config.yaml
num_hidden_layers: 11
hidden_size: 256
n_experts: 64
experts_per_token: 2
d_expert: 224
d_shared_expert: 0
hidden_act: "tanh_gelu"
moe_layers: [0, 1, 2, 3, 4, 5, 6, 7, 8, 9, 10]
router_score: "sigmoid"
normalize_top_k: true
routed_scale: 1.41
balance_loss: 0.00463
balance_bias: false
init_std_router: 0.0218
lr_router: 0.000681
vocab_size: 2048
norm: "layernorm"
norm_eps: 1e-05
tie_word_embeddings: true
optimizer: "soap_variant"
learning_rate: 0.00414
beta1: 0.95
beta2: 0.98
max_grad_norm: 1.0
batch_tokens: 131072
max_seq_len: 256
train_tokens: 455300000
max_steps: 3474
dataset: "wikipedia_en"
Below are experts of layer 4 (counted from 0) of a mixture-of-experts language model. Rows are named router (the router's row for the expert), up (a neuron's input weights, with its number), down (a neuron's output weights, with its number) and show model dimensions 0-255. Each number is 500 + 50 x the weight over its row's rms, rounded and kept within 0 to 999. Numbers have three digits each.
Before each expert's rows: a language model's description of what the expert responds to; "comes after" lists some tokens at least twice as common just before its tokens as in all text. This comes from a sample of Wikipedia text that the model never trained on. Tokens count by the router's weight.

# expert 62
It responds to: Determiners and possessives
comes after: " of", "'", " in", " to", ".", " for"
router:633451595490534466427475488513572470485498502474507508490518521403529488560397463583537430425524502581490558419492458549453548426563437493475490473469475570584527379496507438505535472524552460512518517534501517552466510493508501502542410472501450487443493540472446531586525525484549530482541484429508617617464456539533512548397566479499560461473544484530473464484540488565498519435525483445529489535539482545430625530488623474422453533501540523458496478534458632551449562489505499545487490539480503530522476444513573485433478494461491493611520477367497497578487510407516443565458390487524447556519595508517523465515519473489509508498476538544460466550493503556404429430588625484492503335529479498484573531617428461553573555522510481447511506494564470486458401571513518
up0:579385504459511562505547466506552506518422458461437468489565463575499479485440568503536487547547555554522522511488537496521371464525416536494483519472497540526530474601555543470434587515493396544542543408489439491444407506562535480491552510502471402493501481477523537496486524599433568493497517564452474471459525590453518377485532461590366557459426475570485494505578469538509512585548531448484478448437545496539553567463515568570447504527497509469522511552491487507467553429409422535427430515562453457528474474521479469504440559526471394471416541465494549394440542512488512557396502485551565424548476372513498444471534524482590534472516470559550504392529569495453430386490587589542530437557453549430501564484544528526504519499474484496531510468586524479534589473468580
down0:482498518534478546543479528476548460505567439498549448419430473515591527476533474615529517456580541517527557542591528516396490511413546465526482458576474494514484586486478510513463460452529571475470457471406473494569498545517579599502480493537479465582460458516483427575543492394527467493489503455492486593441497476491455482448549599589525514556450556420460425489495512435452525551543498559527488522482416584561519484552449479454508478551444464496562437521536434469439534498526500570489397423525423539481439493600454471558436527531569527573449526481458453509524556456481518504490547414461482534457488604533503508493504410525472459586450516442478544480452556490597512443490509537474432408600522491581553473559418500592605475609543517516467521477373490465356519597558531

# expert 19
It responds to: Short syllable pieces
comes after: " ", " F", " f", "c", " st", " St"
router:471575511525559491485464571541500576517557453461472474452528482514553496480368571546474489422459513533491508466411531499447501525518458538438599475495487523491561532523458463533441461473523426559626533519586558547584532569580373459522451483438480531549500437490476530478490545585390464544500484448420564530498412497539508519429453435426527576500425539428640502468531516589436458495512464477539557502495434593403675420511589516471453553556577471447437534484479509561532517480457546533484527522457553481446472547577488516448546552539386438479447557456517505563490512501468446492507458485455455551482529508544519528551445457527513542476551485407483484512460454526374427494539513491454542534555421478515498512507390507518543434519497455501617524528513509546500389540477476
up0:518544427543474635537522507556509544461462462428488551507506518459530515581588507500555481475515481548533376479545505450589474414468475517424391433454487582501548517524431494517530515377542530424531585502499582467517522425589370543491467495471566597502420461507502437452580575545527454417532525500559549423482472452499414576520508461456444548459459389545421562464580503473481439491537518550474542484520514636540506481460500563542417531546527531521521495479574498492478566405498543527469444503467511508499466514529533486445471550466526486546563469541562495445456525471514403569461449502483527466583466494418548459531517451551432515507491455467510562579565426451517529416516472488483504592460413547469585505501393390478512453497478495513568495386524552500446413520467480
down0:424514572542508528555491517612462529503546485502472509409446555519433519474603585450557417466480525533518451560426483511633558575506579486502495513486502442505516578590507518471495517480565530431398416427537574642535572537472536525510514486404490577432396540482556464506458522485585513482508503508564515614531454500512513577434417434528447515442475516438488458523504508420518535548469474482553491470423440511410506493469516496513523453509510477466516376420438566461517508489521446541418480500536512488466516505489418515475524383539418462435458509452545487484488475575499495504519508567475546456515434468550498500484490432461524417518562467522486445575479650560524546478491430476470431576590576516486410509440608464491417422510530506509558505494510505486515454385475590

# expert 30
It responds to: Word-initial capital letters
comes after: " |", ".", "-", "°", "|", ";"
router:552552574522548504463454542436493552472538506581474554473551527501654513528516406549514456464580486455513525458483461412445477373519494530456472459442447502587543467467412605542491555507491441506453492437512479576557505537558496547583485513430435384488471506492566574578504411542491466563502462451431430495452471511508509477458484435475468465469500495512505539560535463516491444538486469531561545545509363532538480467510593539398470531496515550486460556526433573510507612508453453510468659572520456588600476507545584508441603523497483477481564556427495483461402419435463475495446410475565512484487567464431474520491612509480562483543457452473569499526445430486461467477523517562482493489524452498501474536538407482559553452510585490511537480467472510617453446428542456
up0:498398459502450496472510505500566490494425423547534492504407522563422502585507509505506474551459455473538628539477421519407471420577482537588524596461483510461443533463426530547444466563464469610581495481502509487469530458505453392535510539448510463453562474463472513518522488478511388455525505487527476383526514519578485492570475425557425488558591573582496529503621555521528420523507504446534492479484474528457427471541556475478451463498458506480491499459519525501471575505370435484552447488475500436475403368522548524445545506492516555574556513534476536505526472506492445471489486504557507532512500392476492491433496508496486542494483379480513460534430457541473475401366540550564441457525642536417478477585445493545549432483486423505427529571391505575522450444554459
down0:456515453530388493435518548554558462452518422549464532555456524548559511393505488521543463544558613524504507549421562497522550546476474448425457482558477511467560560519426465434405528480447571543427560463413593540521408538506576558475459487449557450609465494503522468462555406607495461456449587500488418510441563569498474370514467454496472422559569520420567487498481472535515433522526417454474548532596489473468498547506458572432530477526460480449508416430459541571600522555454503551546443505486432452492565562489485526472459507524535492579526435501500430481422470501399501569537553505510446456514538524373517503446465540563491453494441471521526505550518474619583467461534501525528509472420611464536477488365451444452518481512475520528593482463504507493497487557516507